config = dict(
    n_layer=8,
    d_model=160,
    n_experts=32,
    experts_per_token=1,
    d_expert=128,
    d_shared_expert=256,
    activation='mish',
    moe_layers=[3, 4, 5, 6, 7],
    router_score='sigmoid',
    normalize_top_k=False,
    routed_scale=2.0,
    balance_loss=0.00976,
    balance_bias=False,
    scale_expert_input=True,
    init_std_router=0.0191,
    lr_router=0.00257,
    vocab_size=4096,
    norm='rmsnorm',
    norm_eps=1e-06,
    tie_embeddings=False,
    optimizer='soap_variant',
    lr=0.00911,
    beta1=0.95,
    beta2=0.95,
    batch_tokens=131072,
    seq_len=512,
    train_tokens=625500000,
    steps=4773,
    dataset='wikipedia_en',
)
Below are experts of layer 4 (counted from 0) of a mixture-of-experts language model. Rows are named router (the router's row for the expert), up (a neuron's input weights, with its number) and show model dimensions 80-159. Each number is 128 + 32 x the weight over its row's rms, rounded and kept within 0 to 255. Numbers have three digits each.
Before each expert's rows: a language model's description of what the expert responds to; "gets" lists some tokens that make up at least twice as much of what it gets as of all text. This comes from a sample of Wikipedia text that the model never trained on. Tokens count by the router's weight.

# expert 21
Article openings, infobox fields. Tokens at article starts and infobox fields: "(born" after a name, "=" heading marks, and field labels like Coordinates, Genus, Location, Website.
gets: "=", "= ", "\n\n", "(", "born ", "is "
router:082126066187104153157173144082143125177127158069099148117119118158168165111129104108110139115117190106086155170123076121113123107189127136093161141107133124108114131086064141068070112090111125097122095111147139161118127104106188149114080076
up4:143113106124135045113124143127139149135132151107128100214155089189191153154143146104197151124190125160133146176110084116098136082184125112142117178165150148135134098130120098111111163138139139171161109203151069174108169110173105088159141096
up5:162122105118102180143160100104110127163177070085136114127138076094179096165129112149137154200089152123142116130134108097123116088136151134112145170128072113099134099137121143145126161165170074209141099120146148118124085123128080089109151061
up6:131121070221121130130147144132137184133101102141177145000069189142147103134142119137139141126106108133115150105171137143094083099141129159161159169162115178104114064098106137075099122117160110135110137087153114136114173117139148094166102110
up7:046186130156123118111184145123123128167135097173164174147186137155100125100115133097141192112139135076134187167125138135065113179135136090187092174099137084142163182096061131125143109127131143133075153097122120147164127123141134106098098101
up8:129122130118122158087167203064191133140096114132156149154111117187123115141149121154115147162121081060130109118075097172142118140155149096142114153151102112140112210146120119148140075172107073145145138138086146059120176106179107145114098092
up9:156110130152134165151120131104117165123069208148135096038083095135110145113181098146166120150205154115067120134156099132072101089155161077133129148144097107132115121098096144130087113116129110147104088137161183108068175092170152101049133096
up10:141133122110123177113127139063152129106105091112108088073174056079086179124129121147170125111123109136145100162123164069139084153150151125101131136160158088115045154127105125117145123187167147130096170163159082140151198140070122112110185106
up11:118105152129124151117150161163110122139157146113117209115132038163167145111113145179165165146170177108136144193095087156164129100122115102113074140188122083105134095104140139148063164094136064138114158147142147156159129062126073159152168108
up12:110112087171121118167174068100138123152156092091147070076086096131171114143135133136107135203093154078111127110088111163057130087127131104111168114151132181135172168143117134122088090148081159126180082061107103128135147119135104090134184080
up13:068154097135060192126166137090153093170158168118149091129158097158165188094126095075145070187146135147134143148088125124164119169154158092117177161072160166147159125114111123102120115138135122111185117077104134175079166104099151142159147113
up14:123131121136116130125161112133126136060149123146098237095176186093102140095115125099086139139045170148149131111130157067132120102132111195153089132098137110087130155129138122116087083098192117124159072150180135132101081124151122142087120141
up15:128182111115169125152152072106148136142163129113141169132135096133195110142068128166186160121116149174122132120128103080162145136121132141114098197129100100078111090155033123112113101024085117151144161129114130078132183166128070154132086152
up16:168132088118084071089142156048111155145040092110164146125097106164132141134191116111105110145054104091085142134137090120122117102198126129137106175143126088141103096071178169100107056103136113146141120079155104166051098088134068175139149136
up17:088122149196112111098161088097133120104185148123087133119122156144093067121053140124138107198106130119134106148168116129105169145153125111124175110091105247173074189164127079121097129109140162071120101108091198076104118205135168141154074129
up18:161129142132116143153163145116137097105109108065132176102139155178154102083130143119124088138128190092063190159158105127139140090178144145137183093103151121138132134077114155091067154105193131147142117131128091149076072119128168097093095149
up19:125115077168115112127153098094164156179123118117139146130081086178134149102114133105109136118156129117056138101125067166096102137131142128158138231058153136148153163133080148078100175086169101121104087154110107137146165078094150102199111144
up20:121179118114130105086072155114074155200147101065119117175150122199107206099051144158165067138177090176116111177113135126104135144138137140151104164118076071126131112132069111054130159161102113095126156148147083153185085144153151098105076072
up21:139164116126130086162144151077140138153132147108127203155155149174137089110199111120116155164165132106107078121145167139118084143111138163120161138095177129100115130130078168084089149114078151151139080100142255157126117098083083160101115118
up22:113166134141170116154104110080138094141047087125112165090153134130163081107059162123110095164196058135109108158083042071209125097123142106172107125139135079119122131138104127150110141186136076093118120113137129165123143085139092119117134092
up23:120077123078137111110136126091064072127111196151124095124104110124150138090107138163128178139152119131162113081070152086135109123179133133133130155129187145105147148180088155133145116057112102123106143122176113161071147102159118115129178070
up24:134152109159140085119127128081104148170171081126131149091166164253150134085153150121159138108104111181091145137119128140154197163154130105143118138126107091146215173119137129154066163104116080128076127148104168150131155106128164145106140100
up25:122133131089145103115138128070183141158116108183100101049178083169203129125094150075101043156133120140119116209153108126103105138207162222147136144102156120153123123121165102074157162153119105119081117146092114143079145183180137131131089112
up26:208157093146097177135142134105144100110096079128144119109138175168108133111198158127103141160141139146086148081072113130087140081139137220155206084132188122160082172099135161115085099113138171135067143089116120121162070133082164112088187107
up27:132190061128116144160153119114198143103147125077134140094167127065099098136201135140077109165094158085129128052106112127130136032185127162120094181182078145099177116121075192165121073098142137152085221115147178096135127136173130151153104115
up28:149174098128112169146109099043146169214150180116097096068078104142086105123155155139121137118100133063095108170140110121124159091133114124129141116131071140116110201074108166146085155143146113110090108074145071147155123081123120118103138076
up29:089110078139117127128158068109138108150174121097099141091176090120160065137085134090143127111151139094108116196060081086095124121115128085129152177060079095114133200140069136131073157168147125143085164157102103149154114108132089155094096099
up30:128111129230118174160187150117155066196163155121108135117153170187206152061080071152113107132049096135119116115171083147132152093159148118111127154151164177170197098147116155165105156112158132112140150094131126165140205076073162117122116138
up31:059100124210086129120209109119119151116123135069105131112133149065151130174168145136094194105174161160138133133093099137136117064189153036132113134133113137154097138104140118118092098123163096133126140163165164122069153107172128143138126172
up32:131103092140159102147137113126120107089138116157151142166134127170216171135108149078158100115137186106126139166101085127099184131169123139134091106105180097103142129175126121135020192127181122152196109125177051130105097127081191147119116087
up33:101184131194110103129177103140121096122104194153096041117157143159150192117169175184103137149167162115061118177161104073192120127169150123117131142123166142141135161099154144101121129097089106114154117091092133123086160081107158147195104159
up34:014144128156106118180142158116131131189153156133112135130110096110129115113099102106138095103104162075101191085133101177195132122136151082109096175146118073124104138138110138089087126137145092062140087093114117178088108070144117145140106156
up35:117107132127123136109141123092142143193129078134104083157106124115137152126153136145127131111124194115080143028074098121099133104139176130124097126100115115169159134103056170133071146099150126136137151060145118170199154103176179128113138081
up36:127176138095082141201145133118156109130168121218145183091161084139095116130108132146084045087105113105152139150137148106036112166167156150120035094128112148148118154120142122153148168147138128096166160149156158108115166116162157135169151078
up37:082136124104103146140114151116165123135131147171143198125170113069129136113034100164133115150148131153152086144062108218140079072140104126125109097181151115103103147124195115095085143093144077079094126137141125110153091100173151128177145076
up38:121101120162120033124156153146116085079145135103100116111114087176113190134140142174131105190118095162114118152085126118123124125178137168132148146112180119120105056142124138074075141129107107065108126107166088150134110144104182118128146081
up39:193116102171073145102121152148157131067091141143140112143139164175106056148127149085116135066115188158149151195034117103163121102134140218140177100171130160136108107086103176176132102143154174154117156130171139118113142121125160115122130108
up40:113169172183122076151182190173129160120200101100131107126073083150167184138182112177143043117181118122113130133102105127145110151121120152155143099143082141100149103132085070097103119155106148121167124168133103145114129144178096144131125192
up41:074160153151097186151129155116136075188116055126112146123157103153069114097095169147068129115162151155106139153074047147164122123160144081123129083133082139149114115140084097065123202055144138173158168157102157102117064181138105173143095143
up42:145082076113078130098191066115163132200134147166144164121154162113116096129170092067121032153108137087098109165146150128128118139159134092095147059109161189214099107105175090098177075152100124104128110100161079148089145115142131092113153084
up43:122184173098123085061167104127182110138132120137146205142113127092167133130137171172145071221100100130065128102135103118113150157192102111149153174148093146113144080054161165172133159116122118157149126149172170125178142145143131172061098145
up44:116106102086146058136165099076086150224179127139145102125106156167146162097073191097132093138136120115115151135133112161107146115155115151102144173116087154109091138118142114153140154184110105146122045134094070126136081104092146153154132054
up45:103153128127086179155174073059142145143122086092112121107154091161127186128153171100162178165109156137085116077090111134155135101134161160154094198114167076138174125109129118188111169117178075136147143147166064150118139076131085162069092136
up46:129173169139140143155132145085179154127146090176128143125160098134102150089101164146137122143148225117102145115096136157126139101120152180130091134136136113131096153139120156082091122140211109139157115133161107085166108102077178173167132169
up47:189139186077144145113117135111144154130093133116130167112138160136036144131020129126146089179161102165127145147136105162138081108181117140173112153033150091117119148113117079093117091151168147082123149172162157133131120050114107093116133153
up48:104079172134111142125134167080077143184125148176168103181123112147100095097153149157180113101103103190149135095123091103149148137146173150135162132129126104122080116187072121102136156083113078087100097140194101163145091127112119130132102119
up49:097156162156103099166170151143161142170168127092147089141137124086143239118161167124129086142157148141089137130100131124143159123137126154122116095024141138178113163118144085142139137174145071129177131156132151167105101096037059160113175134
up50:083104110152173094116082213109131146188145105190176129104096149102144164098045112140129126164162107080115151146099142125132125141155133162163147146125106098139206115089187126077141120156143137111111128077141107115104119099162140134156068119
up51:144135096125131121096111120163178150120131117133111141126113102163106133103119129113094118156136096083101120230079108116095019135152134071145134103104232191169109137082109129105094181121157096140095075109164103128142135086095186138161140105
up52:133148163126139122061166068109131137137124086105151108116149148180070137138217158132189134121130080174131081168115123159167173194139162130162144169146132090118138140138169102095099085156124125212095174173146093167147140100118158185169132142
up53:090129164165127124174133092114141095068125117119147171103129111135132153142161119113122111145145118107054128162151156106126124162167156130096150139077176162142175132146155139097077151086161130165180115106122135138145118170159149096122130094
up54:101113098108157167135233144132106086170088179157130169154136138176111133079146145064086160188152178126096126146083138178106145097141145175125123182144146103105167102143077164078135086100113117189166082069110125107119125108120105130103122098
up55:105148126152142126160121175103118140115190203088142096164138141153094136106191099150135137169157104151062181059039168190143097074166118105120069154162209127109161103086118102136117160087121177054161178158155128157110104068065137157112133135
up56:112135126105087114176123146104160116089140177135164115127164150118130139138092133147126114112116107114110031207154151083112121141188117153141149057153150121129101130150075084187062159133160154179183174157144115169115104192110115064184146119

# expert 27
Review and ranking objects. Words after evaluation verbs in reviews, such as "rated it", "ranked the film", "described as"; also stems like str-, popul-, polic-.
gets: "the ", "str", "as ", "was ", ":", "s "
router:127127101183087115176160151099170126145201169083178179139114178116131180097169148108093130113241144097086145153119131077164125141150154188153201159168114118127115145137146107123117123141146119161152135048117150193106177108108067101183205118
up14:107137149149130167130107132079145124144123160144107122117140091161088169116202145089165167122144114116051095147150145153118119105148145174129122076070134091147121181139097119143061201168192058132136141162172106169126146154162176124172130043
up15:097129117106111102110144066096157102117136103105162096113138172194124181133186116061178130136227119073107117100070116127159128182137126130116102140158149089127133150114112170068071112117106108120168137135175135168131153103117135170167157104
up16:101147124139068149127097115081172101097167207081142122145101146127107153159136160157123115136150145131097140163089145145151172097115154153155139159145153183137182134114116158110131152062135147146080152097135061154063151139104118133115108090
up17:189109096110075160109132102017179090157137217096093056143092142135131156148104107088115145161159133100109098179139120101120100132166143139153162132112128148159157200077134141124141173110194108152137074132143123130154115095094167126088041083
up18:089100116108138144123185117129175143144077134094183120154138146206128153103141166092121119150122145125124094119139120183127133090145121115119115107161161209184142174155140138073159188071128146128108149127173157179197140128081127084112130091
up19:120176157141138120156164107119107114127201071151106137158151146168170176110142086126149136122160162110119110089083135100154136116140145137110088126126175166127085165139160172135073128104075153164138205173129148138149098092173132152096153098
up20:130078074173101167118176199106176147131114109094136138116138122117140225118119127083132146121123131128132094095139089100110096072153167127116117141139111165152103172175063142120085152114134113090086169155153179167081113096109097111062161144
up21:105140182160129065126147082066116135148125118110128179152174174091114186137144145077115135089149150163161136146083129134142070110156136064145143135139125058148106133174064077118101144139099098042157104184132098171104153084135135118098092124
up22:172108099134051158105161143148138097167132104135091127160165117193153075123119154138083112129119131146128119167154135172145157087134174147161072133107119123218176177157139137087086112159110119136132132126133147150128140111113115165060136117
up23:160117112174074160150138103131173143177120141124163127161133168136172067084146120118116081086168117137133124091133106083136079141182156063140107151192158098140129088127087125112101145090079074131218208155165061120086106089122130141133155162
up24:122161117131106086115158175107151102139113118080154089121178168106105189069175119114120150111222122116166103108099117098066092133119157164143089112150075172128109084124078162094106130145182126173146149174140144133071208087140123106138117123
up25:143088103173137155163154158078122174184139139096111140094179163167126164132103082141091119106103116161109081204070188113107093124161145143120170077095097090127134157167110122128090163209133090110099123125155133147089153123094104143116191140
up26:128101091106154081156147171109119157174108169133151130160093113123121112153103127145150120134143154103121190159057088124073074080154109104115145117118110129147135126095136110173043158196122167106113072109145102133080181103119100084126184103
up27:144141153148101056125121160121126128173131132094125108096123092092092065112093210142139140082167123196103114155112081104193169124155125097190137149153156105119106144096090190091101189157177124122170178065137089127168129116115109137100117157
up28:091175151134149134119177093047124110174148146087080115089139137134094138088136097121130128167117173134173150196124147109167089122149123103124112102136056112132118177173095133135070174153109095082164062134180152106133179095124162164158152147
up29:101166114168097110123133104086126092151121080111170106079085138137116154114106145185106127182142123097124079110116120152214109136158162124107127167192160123154120103110087136128127201142111140155175181180118097156119113074167113183158093099
up30:089159071149096159152142102079133171155088124123127170137151130124178106159193169115171121128128149151114134115168157097185148114114168106196125114137109154130092114136129161166087119122142130166142074066124152145141214110151135112176125148
up31:142090129153114148125224139046184104181103090129127092097132170143126156120173079105114107160169160169139128144097119172135114091143164139103145133110091081120122057063150159117061138180130076086027134118132122149121139109120134196095109101
up32:170175103123103186143100151134150164155117156181151088145091154156142155069150174098103068138182107134140144094158110127098164099124134080173133120086101177155100137088112155131133160102158105125167121138143113134153125113121115104163127105
up33:121150124113101077143189117121130093120089158051109161130128177127104047118165153093146129160185127159097068071120082093143067098159114099149066165100192142146146119155126169124091141119198059196141145105170082176099118122145081122079124108
up34:089123113087070138079167166043130105106207162156101195166177129137181122140102099086164166159112070135140120095091124149171107111157134165126125096137158112137158125103130124131111119122136073140072182072099167127119146142139124148158163112
up35:144166111142131123166182113126181203131166104150102168089161170160102162137134153081193161163168177174143096178089114142135130118150158118129066125111086121158102090165143133124133123107203067104129092163131116128117111093167132138111056101
up36:123144068136101131116140118079149114105166139094119138137136147171081172076137133090111120123189132155109151150147126161131104119137172163117119124173134100128116180077132148097089112079130107135142130163132141138093155083142100161096118070
up37:074154109095075151189125092099125141119161109126110062119139140138122167096068088135121078119164097160092162185151097085126104166175148100148134153090108075147114096137123099144137112081162106107118117183134058178125144108145111177133109081
up38:155120146180078166149076143079173074137147091157086110090094142117099155110137150060120130169151156082101144150087135156145094140150150141188081123174089103113143056098095155136107142165133127070109105188176086158122145045185151172104107120
up39:139140192116118070079118150125131095186111120112147162141143122168093100110131148064159169109164127131101083116079070081089104153134153130140095153101172099102069074148109134064068184139114131144103143120137169151109154121099150146137136092
up40:151114118160081168083148095087124155093149120100164145109118134134159090113124164107152151121175111134097120147099116080141169067141147155215158107122100076154145141125178145150127135156094152168138123095139127151111129106078105131138153111
up41:102128138117066123204133109052163159140130088148141171120189114135171100147169133071189178125143146142125117123111146101173121166120140132219154136114147118157122126176155165184129122162142144117077092160118101138133127123143122142136119096
up42:180158108135170148082132085076124074101103123165154089104134162145131112094116209058149137164130112080097136166096108068124078132136122150131159124104106143157112123135122069101077131133151118097206072092171139119161120111134139160085083087
up43:133162155117104127151160131117161114188102096110126189090161130135119125086131104079096140127123179131157112086144127137171018069147116166044141113160051099130098115119118157071105130118117090139146128132120107152104115108131135133175120173
up44:176116163100112100103144164144158132141157150148189145145195127125150177112133090096151132103098150090115093092081077171160152110159154165128147097164138091129161177117158103146145087127139143126114104053112155191093129111132158187158156122
up45:145150106133092114083130174089148125143162237134151160126162115076212165087191131047158146062108168134138125173113119131120164091173151115114129149195115142157126169102130125102086104173107149111120121057129119128081118083145117097151153102
up46:061082130153119157184147095158166146134112172128133170096103150141076153167111135106150138136163135142105058148134118168118120120161143145136118153149184158179104134156156125145137156075127052161095139138112187128136170177085182177121148122
up47:087164103148106141125185142062181119109161182058119142114127138102079254131183114112153129079186124121067145169134130111155154120156148119139137105175092149131166179130112121134077114080210108107148180101162129152146089132103112160061105120
up48:102115182053133153075172111103158123120156118111205106084083164171128145073115149143103145163175117141116073175138106125125089112136124139116158115126135079111104102120149139070136128144169047151180176097141189123087127119104131145165164083
up49:072102119118123104136172113108218096171137099148190159141098169102173164111185102054073117084155131163056149144144151124103121100117145119144160116189096113120111080076127151087134105160117102160093111080124102157130132104151093178069116157
up50:159173098081117070113129151125144100151166110133084126186180112128090121080140143119161156111161157060099119185116137103135110144144200176144176145162099139137129096100127139108143168128147144089139116114112076109085122144107105154153099122
up51:130093139138114117047119126102113129207138107198169115127125079152099095119114154171171130095118143105136070142098076110127077169170131071118128165108096084130130118107120164141116152163170134123145133124109125163112128159102185130168197160
up52:085109056198136091148147068092116137177155092155106159123098158146122137141126154117094186176124110142085149168162103093115145189168120120127127147165158095184200172072100151127113148152111110084131122123137134134133143122106166099163117118
up53:091118154183107127131081070137111107096146101212098086112160123082127131160126160120161129134163113127098086103104118089116094110146127154144099084130148110167151167099147148151088089147185133090158133138152188089104087122129123130093092106
up54:158145148157095150133159155103169097184128177126174086122145128161110154051149094147144125153135136151096040123134135139115081181147185115136152122159114093174154127123088073090087150170158130076184159145149151092139132149117087125146086124
up55:093155143130148124129134156115133048121102096127144090133168180178120162061125139152151109152107119162106133193154155178156138106171131137171111083067074160193096123067151158136139133116171119119176147122137152150131136135107116149196134122
up56:103075159133064115109151122128175114144105183181179150125123166133135098127127164148091155152140105169099180125129104152174100113138151150147146149158145156134117097172126122133115157110139158104113120099132078204129155127043142124055101108
up57:099164099113125074114133098109125134158129113135182089170110180138096102113085063143122170155168119071139102070109126138105093096151134181118127099122125080144163145091124217187093146129175140161154112106151157171105181102138158056171116093
up58:158117106132111080141140054127222131106095094094158141123141170208102117159207115117124142122175142074139126157149188158146077113163161158132126126074138081149081165131102103086122142139120111202122171131175111153095166147104124131156113088
up59:103160126159113158117124109167135103128149116118152099153129100116069129143073138163115119144168150157146142173139119120135130094147142201136105123133181131148126179150072118096154146116210106094152134175163161083143123132097062069146137153
up60:140111107114124133109134173121128133080112103118181084137141129125140101053110191147114129169180132126079153179121100127086104057139135164206105116097163135134107124105148090116091127120145047154121102104137109141086118123056094112127158111
up61:077125148179050164086140077112158103182115107118128126088149120193143189169139184147135099138118137147107150120124153115167136177120172133127088130131171155144125083107121103121113145128165118103091146056103113143119146086127072177067121090
up62:093193125163116136184151122109158133151138118143130187147122173163149136078119118162133178180213124175119081133158155119146144103147105107127142139171105156140108076127098121102087160116164066126100103138144177200119146111147126126103097071
up63:127135102145118117194150109079168149124201133116135147115193095171103101135144122160156157141140132098132118168054156093159080074143175145139117126161040115157197131146147161138090113163100140118121121118108135143141173112167181121156201146
up64:065120066085110115166163149079146147123159120093157143132136158153116166131161161112136141103126102086078125143135120116134157089145151163190204122186166163185105194141139162203099157071122088121122091124162128174195167189132099086096180112
up65:075188110148073113140146086107131112168048172173098125152167128151175054128135118144117094157141102123117098132121121136109086106151122127132154172166113118183124156133095165203101125128158083125098075121138094149167114118108117173106088085
up66:161133074142120160143159166098160157103128105117099161156153190117118149116119153121117141159102175152110103052136178201140137116150154118146145158113080139189128157157139165115121148108108100125098123135109192124095088160155156135109136126

# expert 26
Coordinates and measurement digits. Digits and symbols inside coordinates, decimals, percentages and formulas, such as 46.548°, 28.3, km² (, plus taxonomy author names.
gets: "2", "1", "3", "0", ".", "4"
router:134129065139125147157172133106183129139154123151095217104160189133114158150105150102083134124080160102087174184092163131135114106181119125160153140125112084134138078119153166077136123115157111072081112079197124119098144099162057179155066089
up2:098152120111108153135121148095173080129145167175105176136147149104142138124155113156106123122175232076159156126097153175177129101116160042213115161118174157096117146081120124111123148148124062057154187088139106129107133114140102177181108119
up3:128201106124101108122113097102111182095082123174103173136104151106099066146120171088110105146161165194098157086121171136139130101127131079132125124108130120128136190155066072149082095065130112114152093157114119193100163087126121121121124100
up4:114144141133097144122142126108139142169163131110111119063134183111134118098133120154143182131146079143123173153134167125192083143188178091165113122100163144127065124101179130116133144139098114113144086098117148147099112126154136047130122077
up5:084129093109128151116129120093153069162103102159108114136100036154151146123142142136086116179139165142097118140110128147101119122108112102167110162054159140126193130133116132130120139188133140132126143147170115129099135054169115159134119119
up6:118100136154047172126139114110175138099150129125113147142077109180118143130151131165084089143128171192085179140128073088148154147187127152142063090150113153130123123213130060176113123154171151122146159122165143117104156095190091132155116098
up7:117144123113132205076080074095172081203140149166110079087103086137151134124149167121147126092148121120122113167098165049123142154158123105145095159141106109131186158099136147151087168149150110154147171113124120124153168101112134163108148087
up8:154112159134090127102128134111170201118142140151133171109145116154125178164165169086158179091096114171132098214104127092155123112136158139196118123166143103116172113080090159190101091130091175153118162112192088137041142131146095128131124159
up9:074148111134120032098131108124119144124168138101146219139177142109148071110096163154164092181131130094114188079087101188152121125127114157119113145049133095143145106168114123075126154129138071074101157176132140150136162156083107119119111093
up10:145191137186098078114136140143154125148067167166103132133070110093122144122069119071107084175128175132068123167130155131087070072162140158191091150134104127156065089160109140136122103107193110137094080106156134113153167079082082091058056105
up11:144103128147063143147118146115140116138121131096160136120117104150120166102166100153152116117106162127097110196140119073077120190206124176144146139085159082085128187172127136088081160129152114178111109076174125141101128108142144117108144141
up12:115155175117089094089177109126122132119146105098150145134151089148162140092086108075137094114145114142097133162153190141114072123180147155192141147096195135173104119128104122118157147082152158153091106116123183111132138123091112123138143089
up13:175140122209069168144154111097103134069128141042071139148195184154181131109134124112097034164114131148070110118089043129131139101206150141133154112133142124119093136186113120128097125152117180127175168099138070085111115182115176121143085167
up14:162125167143144076130170065103199141140201171144099132102143184112089146119144151129131157080160083070070142181154120146156158143174176056165141152146086090158097090148114154089126129079077131131125119114116175118156113172109140118116141115
up15:155073109066068109161110116101153132112128173128149175149177191120103178102096094202069115143152120115108127106113124152125140072164112101156113120165081168174076113152105136123126141113131165069130182098176091104177126196091107160081148125
up16:174180160150086139029140159124125136165096103132149126131101154092197085132105141132154119154152104175158093172133108149091111084146118175084156175126094114147151156165102134112125212081121110144166087161156127174127134076138111102161110079
up17:106164121152113083187161114114157112083195140127148112107091068127117155111116117074090112117128146048113131180110150141086068114120173143152127160081154081139137135090153062107122132094143110077130132131124162168107159108046072076132141113
up18:148139083117145120123093101145187102156177133146142095095176144133106097123179171116125152120089149081073143162170153154144103091202181107181127184119122160176118148123144178129103110101160110106131126134068150112128193088171096125160078078
up19:206077184154090190159147066060115124138165185105108085106084134153129147094130112181098096143121122094102073165165106113124113147157142111109141110146059110093152168128121116121109143164153094206132171152160097109139098167174082095111182118
up20:077162112147081105124160126123158138133056152182126179131113167131077134134180124078171170102133128102136147169082156118143130134146137123151121065198135131137135115119112139130111106114107114128151165069188111128113118082154090164110113118
up21:089157127113157165155136137082192101125087123162157205112103129173154197089035137080133147137120132119130085132084168079156119107151166126107102164154100163122129089114104102099138184111177090133125042150196182138092099181139147069137159088
up22:153143098134128098109118162097197143188143133139164094140079111128073094126150158105160091184111158169114143165132105170083132137174134083204155144065177111170156089137140047140133127122178086147064066117130147104116151156116142172181133078
up23:129100106174110137142168115146177115195128137059145163177121129111164114139162132136189044117113170176104134119109073116129140126181149181118158169133103139154156155180125139078093197099128130150163124156122121136066184086126208094150142122
up24:120137151105133081115096151127113132183133120112126164137167112101141174144064207127074131166157121179129132151116145203074128106186163120110148192130074177122085199156125143127149146117147103099107020178130127152136097148144156119167148114
up25:131121160169130141144131115142163133148135071096153198158060101134116120127141105124146058158157142171096123106175072075150124172176103104136114088081225069163073140130085108130087136172105111112135092130147126158164176086172135158065088095
up26:138061108166111077167133099143143138169132108143125153093118099146148063113098084161078100168107062112095170156125128120139144076154116107156121160078131124138094114113077168086137125131174122099173072130166077125126162080106103103116140129
up27:088088127112126103160121140154117121159129162118142084075168158112196126129115138129159188107131176135064155209158131130098147136108186117147130217127087115131150151113126174113082123169118164085112045121160134143145086138123170109170092044
up28:158167115101079224103181108105168135156126111142114212102134207141085170147151163108134158131136203094083183103083127095169147140179138114163123148138100150156193121093145116080130102122137163101076181085117080148089148119126107153143133113
up29:082126106139133128152159128160148156126155151206137215101164101125155156091085216094175187103157130140143147106088081162180117131089160150114075153126099141159081137102112133088101137068163130127144115125137182132092098102092091098174167070
up30:140173126148121192128134097075134116161110115112137138091117192147099140116062135087156129207128123147109139226147098101093132110160134142120181145133157115095153165096036156112110111052166149157134107124125177181167108108189102131074168162
up31:094177104116096148188172151159124146118183098134164201125212185123155155138121104114120118113191132147127073121121167117141133146159163098153102168133081144135138070148103142092105130122106031144117195142112113161166155111186081171159136143
up32:085058139146158132117145118087143167113127123111128117104196131153106165141126131084140159154119147104149110154107090170093141151179168109168178136062092119163124160119134175103164140115166098091067093108122152146181149151176134091126107031
up33:053136131119188128054118145077145120189090113106132107097104077133188105128178106143099127121179112133113092171095114155146105153132119096165131105014108134107120132119137149140128170147108085104106144163130115161133157054114107114170125084
up34:184149079110076132139145124118149119114035084127092091118159153117105137131097091160092074173143096165112152166146121115166174094151105137132153109180115116118118161117074178177131116157123139155159143122125092093183188151101140164085075129
up35:146109120149137113128116109104179092127104165127153142112152129118059180144123105124063118098137140107155129186155078152118093122170143101118167142095094149151165143173070112114100174164140164118105063122145203152150158079096172154120117090
up36:103128158123060128100111187139146100094108159170151110151191145162137216110139180157171159101116160156121129121128118068198101105150161199197124125189129158144086118151108139086118078099099145120113134073187106138112069101106104138107092159
up37:152097163137075137187123144040185053068070155125122136134084162097122138102085133182128175117105137150151149175115126127176133083150136134193144116130138195112081115110159172147103113175152116122121141114142181152148130159061143136058174091
up38:153155121133110110152182112081151186165080158110146140074134133123115106142124132096130161135127164177047131095093076177131115083156122179133151110164194063120112141140156127105115142160121097156128120077226123134098141120124076145116161128
up39:119161146142095126180109082081178078092074092175128133055166104112176170116121203150070110098131096082105154191104083117117112093121122090138083077106089120131123177108079110110119078160146089165130119138134116155143091158154146088133123030
up40:093106108149114159172148059088216145171140113104118165134088153131129149115105146115157103095094141155128109179121093148132125120149135161125164130134109116174166107137145090146114148084177118144106096130183190121096136097106224097127129106
up41:094128154176050127077120119097152094092134141096128133167123089139172084120207138114113098156150126180113096122148132158135104158152126084115093111152168082119091161149107096180082108174141160100173151095174101123134185103114125172140120132
up42:083145172102128131101128098112106083106115123211099156130138089144141080060084130182077076115143109085109165152074145097132085085164167196068137175192091132135102097101153172101114129107145112113133110099144131170078194116124186092140171089
up43:088153143129121133073117114106142107190063154073146173118063094131140134132106169090111059158105171113106158123117137175109116113151134116081107104042100102129110118147112106092111105151203105138137108166092186114093159089204118152181101087
up44:120120117186126174156165079158177136162063122076134137099159089126160079141124133131159153120102156142109141144116151126144122109118104122149118077134118122159101125107130181112092159127140174143146158085134142111099167059145171103169093138
up45:174171170088112087109137135148159074163153110133165075104123158149081218127162137113153175085183114087125133106106157132198107106151144161187114140052157137130136109105164164140106140123170149081112170138111098166123127111142103158115176089
up46:092150122118126119068146110089172059127181107130100081038133102174111128126149169104094134139133126103116137120152152115128068184133130063130097160113109108087136154151139182136130179178147085124143142093166164160128123155120119147036137079
up47:136162142153094142124145098087204124194134117159151164164161182124193126137132115120118130065142143130097097103121111100106138119132130149126101152190097059178174129098060108131139130141123105111137174088113083111137158122098121158151135129
up48:147148054126144065090160168138113102140106087127113175113100185103137102085029188175084095130139057097145161145132165106092194035134113148138113146096076101127144084157141140147135135098181076127142169095166118173108121141140163095137180099
up49:157126172147167120108119138173127108133179060137131112121127056158065124114088136112147097195115096090214166070107097192151125191149141184189167159066154157130158115119146194168126153150165103131079115149110141184154116075182135145144130137
up50:110167112130123148095146114114143118198096151140127068115110162150146076122130115092152231118117149109134129142156150120125130096134147090096070092176071084154207152094115157147111140122148105105104115123124160136138150130139107072104121075
up51:126116086090100100108144098054117102175093129152116140106095105142142145106132171150098120160150106133086142136110069136074100060165111161178145120185050094067118127085081153128094152129116134123105100136124103147142071130077128098117084054
up52:100103096154119114116149166109157149138071175166125172132113118099112164140140155106114107199143160103113126162120114203120083108173160070131149187067142085171118118091125179096131168102148105109076127158131160120116199074090101158152127161
up53:126142121086111141103151104131097134161073145132155132105171130123198148134130111104159086133113166079213133166094163130111076115148138130122144095135067122164099176092084115058113117183100128144140122128130106129097077139140166144163091117
up54:129111105090069112174161109131125125154104138122138082073059125154110119091116089077118149160089141197049150139131136119165095135194119148105115122111154085135147115182138094141121090193159135177112149088178108155058144113235134101145127139